From a checkpoint of a small mixture-of-experts model trained on Wikipedia: width 320.
Below are experts of layer 4 (counted from 0) of a mixture-of-experts language model. Rows are named router (the router's row for the expert), gate (a neuron's input weights, with its number), up (a neuron's input weights, with its number) and show model dimensions 80-159. Each number is 500 + 50 x the weight over its row's rms, rounded and kept within 0 to 999. Numbers have three digits each.
After each expert's rows: "gets" lists some tokens that make up at least twice as much of what it gets as of all text. This comes from a sample of Wikipedia text that the model never trained on. Tokens count by the router's weight.

# expert 113
router:456470633491439425580442602573512462496585569430540519501472489518553519537488508415443554549510459448498517523525501550430506522520430573459577504502580496593511507522505492501511465542564521542458416451607578499573485461511538534471533486
gate0:452505542503574501548509499309419452474494407602473498566434487497465475622574485516498536577460554486544517521624400468607506532501457445505537527541482493566508455492487555578480431561501394548469491464466434470447440492477459517455530512
up0:493467498449485513523475495527467492410520491544479501538475457503545467481506472523514515424546488516448443453503508495550565498579515438507476415593420481651482522470496484527483497499496386495501432443530435512625538427491442554474408543
gate1:514586501480534537465563523631498520478466535466543431485607594441440542455534480551454519427518494516449578527490439460499450483524452542443548416545510502539513477522570541540494490613480446447514544537449454470422441580483514467519458506
up1:528490472524486459492361462445511529475552535490478564421607432418455447423525508492542503568458564550598478587480537453508516394430444460493419464497522541527573460457588529486524466496559437488437555438480567466416460539465511510522389473
gets: "|", " |", "\n", " States", " he", " |\n"

# expert 2
router:501403577534566424509460502433506568510475493477533462447404436447463483531482453437501577476556479465539431450482434442495527448386542548517565449578541406471529540552491427503553519501538471470423505477433408444530495563480495543549451476
gate0:526460447562536500533449529549435452587486434458479531462539456518492551481493483512480508518510435446490471535401510492450473479491561514510442423475411531571445507520545494455534507479411413418439503494557444504579432404463607453460445473
up0:501539455537616523508507477541447520532505503476571507544521478523541494501487471501526525504515483549551564439471577584414554480473502563554479437407481527542470511466539491504432526531516420507453458499513524449463522500535505469494519503
gate1:556545442423508395491529473548456506554489537440595502469453473456486501469416444523476516451410476508450470522441556557528492490541438519453568527396513397537502516430600527515465513508430547545465487502529470481487545446483528558657378491
up1:401464578556446496459545552461513552514594538577446531544502550513508521529469526423480437558435455507511424506513501555478526399517415471510497538478551462524480475554458438437421513477537608500488504544523598437556528518526567507571311601
gets: " ", "–", "^{", "_{", "^{(", " medalist"

# expert 35
router:537526487448503474416407557530475410438399487485497563431432451527533497568446449502417588459514483427525544511579454544408579564477566551496510523490487438529537517506559462533504551447569412437543408459507414427550548446526512534485518405
gate0:469491366450429520464533523513471445529502475483477539625463461523575423404517476533444420425595502485441535582507559434465578495483502534437578494630503465534541550508480449498478513532512541423495465517409478445476472551493503409519559464
up0:509460431505515453360493581564498436486497477390458525517533465501581467425506471527522518480561499484530554442608530452514558446528481528388579410561525458559615547542531470529495471479546512442423466511459552490502485520504544514533525484
gate1:586471504413468525512590473507488442570462505542511445549597522564469473445442497493543468422479534493465461450472443463520441499542425468501463465542509523467395555556541530466449518538431572565412464483516484503485452464453534455511442548
up1:479499535469525432451467603576494508439550508463430594581505511603533456546457598491458483463480481497487524549519466481466547524596548439537571493441569555521421508599529520566534472489418427532501538539446554531479407486475406418515503488
gets: " former", " member", " medalist", " place", " other", " president"

# expert 221
router:528548522432486433485400503454421492452509521556485474525535540475561517505576442505469558462455503530452545395562462512479457450523563480556421537448472541383512475530419449609513461419595407395415417483497494476558462442497417534571584524
gate0:488446430463504493498539465464442572580499436476543489439579494456533578441560558578446516448533364554530526523501541478472482510469462408461443424489559429476484565570508523484374473520506531506441476470558530550435529548408455460425547475
up0:473447486517498452428478505443500539556468534546506486398512509438545447447458521586486463486502450591496514508502569369458525374520489489546392537440601525478430526612515483525464343490486435505420515538542563523548455506455459525504468434
gate1:595494394508557458520479476455511506547450454626535467441520554575444461447498522510539550438534498427469413496487524481464457356460527549454519438517453538540484463429545541526446502493511467401473430474460465574500492535520430498450579565
up1:506536458427443466506480630449486543445518506460512469482561511442408499476443542447422530472452521538442571492560535506488448489514482556441415554526506480489476457474540398472582557536505498539480442458542481562577539495439415452487572493
gets: " other", " all", " various", " several", " many", " some"

# expert 249
router:422443471565562551574497533466550510499512497501571517509435450503505532508412473474505517505564442481507595477464457489450579503544477479525501399512532484453520513445465460483568507476495518535498409458578492491419505504526522545400572486
gate0:594497560427550472493465480630521463499425498436569553433436464540660544467466477622455476467446527517451580438507523593510508558489563498488457509505498532467449509513518495561539453528555535471476464505562566494531510420480465509536486492
up0:425433489576414480488522480433460439495515438538515479528517468524494536503552462410508550433489415466484454496450442495476524468442482603452536485607535537542505559503499566513430536519435526541452486508443407491485513476516501571455549469
gate1:598423454495429457517471408549479513501503450461497519483518438499560505384569558528573481414397459587443455434513541461583478521418418469485448581471497531457491478548538454505540445526559496480510525576508432503488444534400499495524500513
up1:529481522485516379593458574497486410445462422486474509469497556560462491512447450493500436536390475503446548600511492510461446534569481444459476588492558474467543467534510481541487537465535474460490490471388494568475482464466450483472475458
gets: "200", " States", "000", "100", " Cup", "X"

# expert 179
router:547472420508554558566597535528417489477387384497506487527494422431523500561501539567468465548458459512568510528519575416489490460511577573550562493507518390473493421439458591495454466407540443527500580510441577567517489449581525540479485544
gate0:540521480554511521490548532490412480550567525542454635397478510528556458469480381496445490545431573519491425465397477560578499527481444447515585472447438463436480538504436483570403453529488528423486538428501432403444507427514462509582437393
up0:396491483443528538429479538569585519490513526473497508514478467518530502436550571506530435503471447485552552519445527460583504481552516474442503586612579548540471482532553542405492482590390529451549546511590472502439435473562431445458502461
gate1:527503532506524563484465353432518561452522532562527550564447546565468519476471413457458475509516613523475554554501535592470412526474417456475542501540448499550543458530514531396354637591425516445551513541497493493528495445572493462519428528
up1:528517502510587400432462423469416450511499468501545528514425476602533588504545474488449521583529540498517538489455476505390586503571414480579566549593489485508527492612549458487523506526539530541483535488481489469496450501475443477431408382
gets: "C", "F", "R", "S", "G", "M"

# expert 86
router:583461417466450547548524522484536496464558466408467572489385421430488546502505566451507558581473442468568445515528548501567471573511509557483628489510536418542557471549545461553547548492512513514500555494566588443590494428452498514469534508
gate0:585577522501507595496460443505436466543429503534454428497526545490499493491559537565386631488499539416553518451509480581509540498546521507537492492546418540526435509522441490495583529501499482539501449505462478408479537485477490465475536468
up0:509448510504464553532463414441594484523583467509513537513653461508526534626602540492523638436457475562524479523526554520429451557445394494577549473529417579498503465537525525543490471570580536489424477438429474504615517489440453445455491437
gate1:410516452473459457482453463449464501488453565521542530533556498551416502547421405511538518526551530635517495566523494457475555531627457542479528505530549552514463576619479441374590467558413550517502493561521496500471523486454483470465534465
up1:504499504559512552511556495513511561499470575507448503422475536498414506442535456538569556462517529408449501549570511500543466584460468521514472454413358504565451596427543483517526453542503588489514572478426436471480572428577562459462490534
gets: "==\n", " R", "===\n", " ==\n", " C", "\n\n"

# expert 71
router:540468428540512506455463534442453511509454502439486533450453478566582546402582503514511536522570498505447465455595522516451565552537504501484554521454491537471541564545443594466508548456586485476539563397579478453379484472552539426425451428
gate0:449505509536574461537516469508623490547528415475490526486409519453518513468402549531502485553452538499448504520431512494474443519428531494423482601457469554510417405428516543503540412563432496477479419535443522507461534540519504454536534508
up0:477481476566498496445491533503539444492442509474541485492490392493536465504466479610463511522552427491510597624407529587426363516486471502616515490526513407483589408548576439576551446487513421458495554471506416607496513410429532555386470519
gate1:470564581442462434456460537514524475594517534452389557475568535495423478541486459467506440546586612536520550397470551482490511500446571455497483500457462589493438572533504558562512489466497482488527579521526521470426526483492478450466513440
up1:492504492521524469436517542461553482504314504451462593495416570551460528470491504562555496538582440532465437537620387540491525463483461520546481424578549402487447541423524477501534523516440515575487495503556512490513521606538560543462581410
gets: " The", ")", " %", " November", " Votes", " Candidate"

# expert 9
router:510454582453497502455515497526474540463446481504563468496505476448558446541500512459456472581478483512508489624540521566512413475369498517455516448576576539491581429515468519592529530528526469528506406497571504438450521395449503482548484438
gate0:568503537506469468538488597496553542485525508498523508492511479536495567414475505549504520485542529429471563448482500537488532485529441437492502440545416497442394563463524431478451502450543500462566469561463479529499483653489566521445587575
up0:510445553534470461539527461556557460515552535488499546522554479518560428575449436479506425492518508449465485492530525469523424559541477431505594447488539513471595503490523503503437518488454472591553501500577463558544500481529492524452473452
gate1:501398510526545540496479503495548486491429463437510533483529519463460510503566443524557394494553451554487617558494515461399457471495483443492456566563522500568453475491459459439524579514528468441485546528470496488467528588563445470579503528
up1:490445566454475536508498419594592476456474519528475498540580472510536519523511495483432547452488548380481458487529475533430550504495385369488518495521634542561511403515599524547568526569564492449459484468522599485624470483537525513484498443
gets: " two", " three", " the", " one", " a", " an"

# expert 154
router:573577536566543447514584481444550562519434460436512418477493490388418506534433490401587511489401487484595507477478538463456464435515449531496484527431485516558534440590470500528507524553507469530528454434524527637489404511438492555474422599
gate0:559502535454526504473495518496590480480445556480460447563531550592534559467465475487578501530557459502483535497551522487501508424550492513582596599487525536592441537473502450484670546489512494429453494600461503501508461513502584502508474558
up0:526583461531564513561453468456438488493548441496548556522416483512496496501544446475480395489504525554455506522544509500463554563423535511485487456474502537501507454534480491513438579526507526536497472451545500520570558482481457464515574446
gate1:458553478468482463518511480569510427536542470510444431522549438518474440534565423585539541525526509395548431488435455476532446568532441470486494376569494515453487505444500543512500432425455530435535481567448482511518525516447537532532512515
up1:522577532518474471443464496465470449448517443477492569425420574502427460473428558526486440429456494485502489608475468477513457564548507492450497534508475509567508464582410556599589430538449593488582502516442514551423427470431469415504512579
gets: "–", "-", " ", "/", " '", "_{"

# expert 26
router:554457442507472410432453366446468454519564432520555461452504587566506589498476533522427585488529553502395450487487461612409579431448443520446477481564599559499486531512453444520473496515515506454459500480539402488440540434578475459488571512
gate0:458487515481391542585514485490451486447492520474413542590407506544504444491568576453454486539512542477502461443548496566442500417486468412451582506547364505511425481518461483491551471428414398423552480504532499438557515541511467504565577440
up0:588480587562484416513547482499468495483392594542528579493436549383575499555512457439534424525467476440480487594492467472523494497596509417477581472437419550558552397541542476475449480509537496514536550515519501515488387448479510498451517557
gate1:517526566440451445501527435583528436527428464444554463511503484436455460445445409434444541518481564435399579521529555503466511424551578513496506472446495464610530539495550534499554473438424563527521555617533500451470432431496473515456485473
up1:464455499484468538579545654494434412491490541544467522468545418415507551545555524399471589490490464517528498419554485488508550472480476546482509447397406458451469439455414417438461539516539534480489460503498592534461496545524551565512601393
gets: ")", ";", " |\n", " —", "%", "°W"

# expert 210
router:449452572506520602531496459479460422512583475526575511475502441530498552500398456508546464550514449485512460494470578496506528600495460579505531529448488462512466490399466439514473474535450605587584450554488420542518546447594523560376475499
gate0:538472580487432517526554548516452496384517435495514585585452427612510507474437507550505515488517611465506514512611497445570561436498545531581518516555508524487456497434527463464510493448396526482414480473410492514467577459501534549495499582
up0:537421581512439435438537542527483589522510488466493585463431414470524513495457514576460460480491548516561567565527589483570548449520578499550532531536547588452484443455569494457448465480405612483465452546533476542475466502508475563418562577
gate1:511414479464435476556437525398405546424409439458459557457454534501580542455523479498424529528411523460571448440561438527522560573442444491493518571566488605460526552482418467489562467403516615493433533536485473539486550454609445537513438495
up1:510515453545492492418500493580513401535494436531500502451468431422527516466477508561508569607547395555499402518466462408467381497505486513576567433510501427490488488494502475516471492515496417439473557482494570587558479517481484495459478486
gets: " University", " State", " District", " United", " World", " National"

# expert 131
router:530532536546529463530434516443552482484432469424593422459556450493487573543538496509472489540507479475474490439527559438471438511495497555497542501507617466442573497450545534436593528504551416515497478447554567547433550523567535531454466483
gate0:461527524515549503418565570495480420518540441589546535517462491511463443489541440554457515499418453488464530424525410537455472554514550465565564466415509478466351535465474565432475474404465500517541400496467469541554508529551487464539496441
up0:443514456527469478495426445516522477519419444478555555520533549464580506467441494526408457560511453522531468516395624512506504471484443503484506508496504479527474400512526477450528545561454499469531548438525511477482527474434526502495572475
gate1:540484440516517482518530433498567405534476366461499553564492501501513488420463528527473435502582549477518531543421398534454494524507497493556439552535511502536390509508467517505472465480545421463519403539429462462501504460446503458531542543
up1:486453445429477472531500524520506499531539477443410559545459584566513534531393469496586482527487459523611447512496471510521531547569482555541537465567489524535517559440562494504548494500491495530508401459480483532596492455499472469462520489
gets: "\n", " state", " Team", " %", " ±", "aged"

# expert 169
router:609591464377513470474569457585497438448440568497505524591486456490573464443446408434394445475460628464543488516521481454505537504452602562541449524481422523475527546596419480428544522580405496589539428584367451586492465450477459478449452485
gate0:425524487454475517508489424498579495553594513510468536504447512482502436456481474521501499462454471615473483455532505450509586464488515504558584514480470586597427405576462480557583389447486516486451509471419383492528492463553569486493375555
up0:532496505548502497506417551504489526538453455596499548423545532475420605479502508552571492552590422502491576433453458521532464517516457455578405508479509413462518532517489497485392520611501543454441556495520627416415490527496413497513606542
gate1:396513508465428578566479472507575545503473595492389501517495575464533455477495523519449482469552525434541454541456513502512523461527579449546479557546481442496567521525599499399480488533492480490582486450520452474508456493516419530454509482
up1:455559501419397511477552505497519526518571468455478441461469474523485445492501539451499422503523527478546471441546457450505428401484543538531480464464532560493548504452482546555426533519504477471543502379505439543486450461511488513539442577
gets: " more", " most", " other", " only", " some", " many"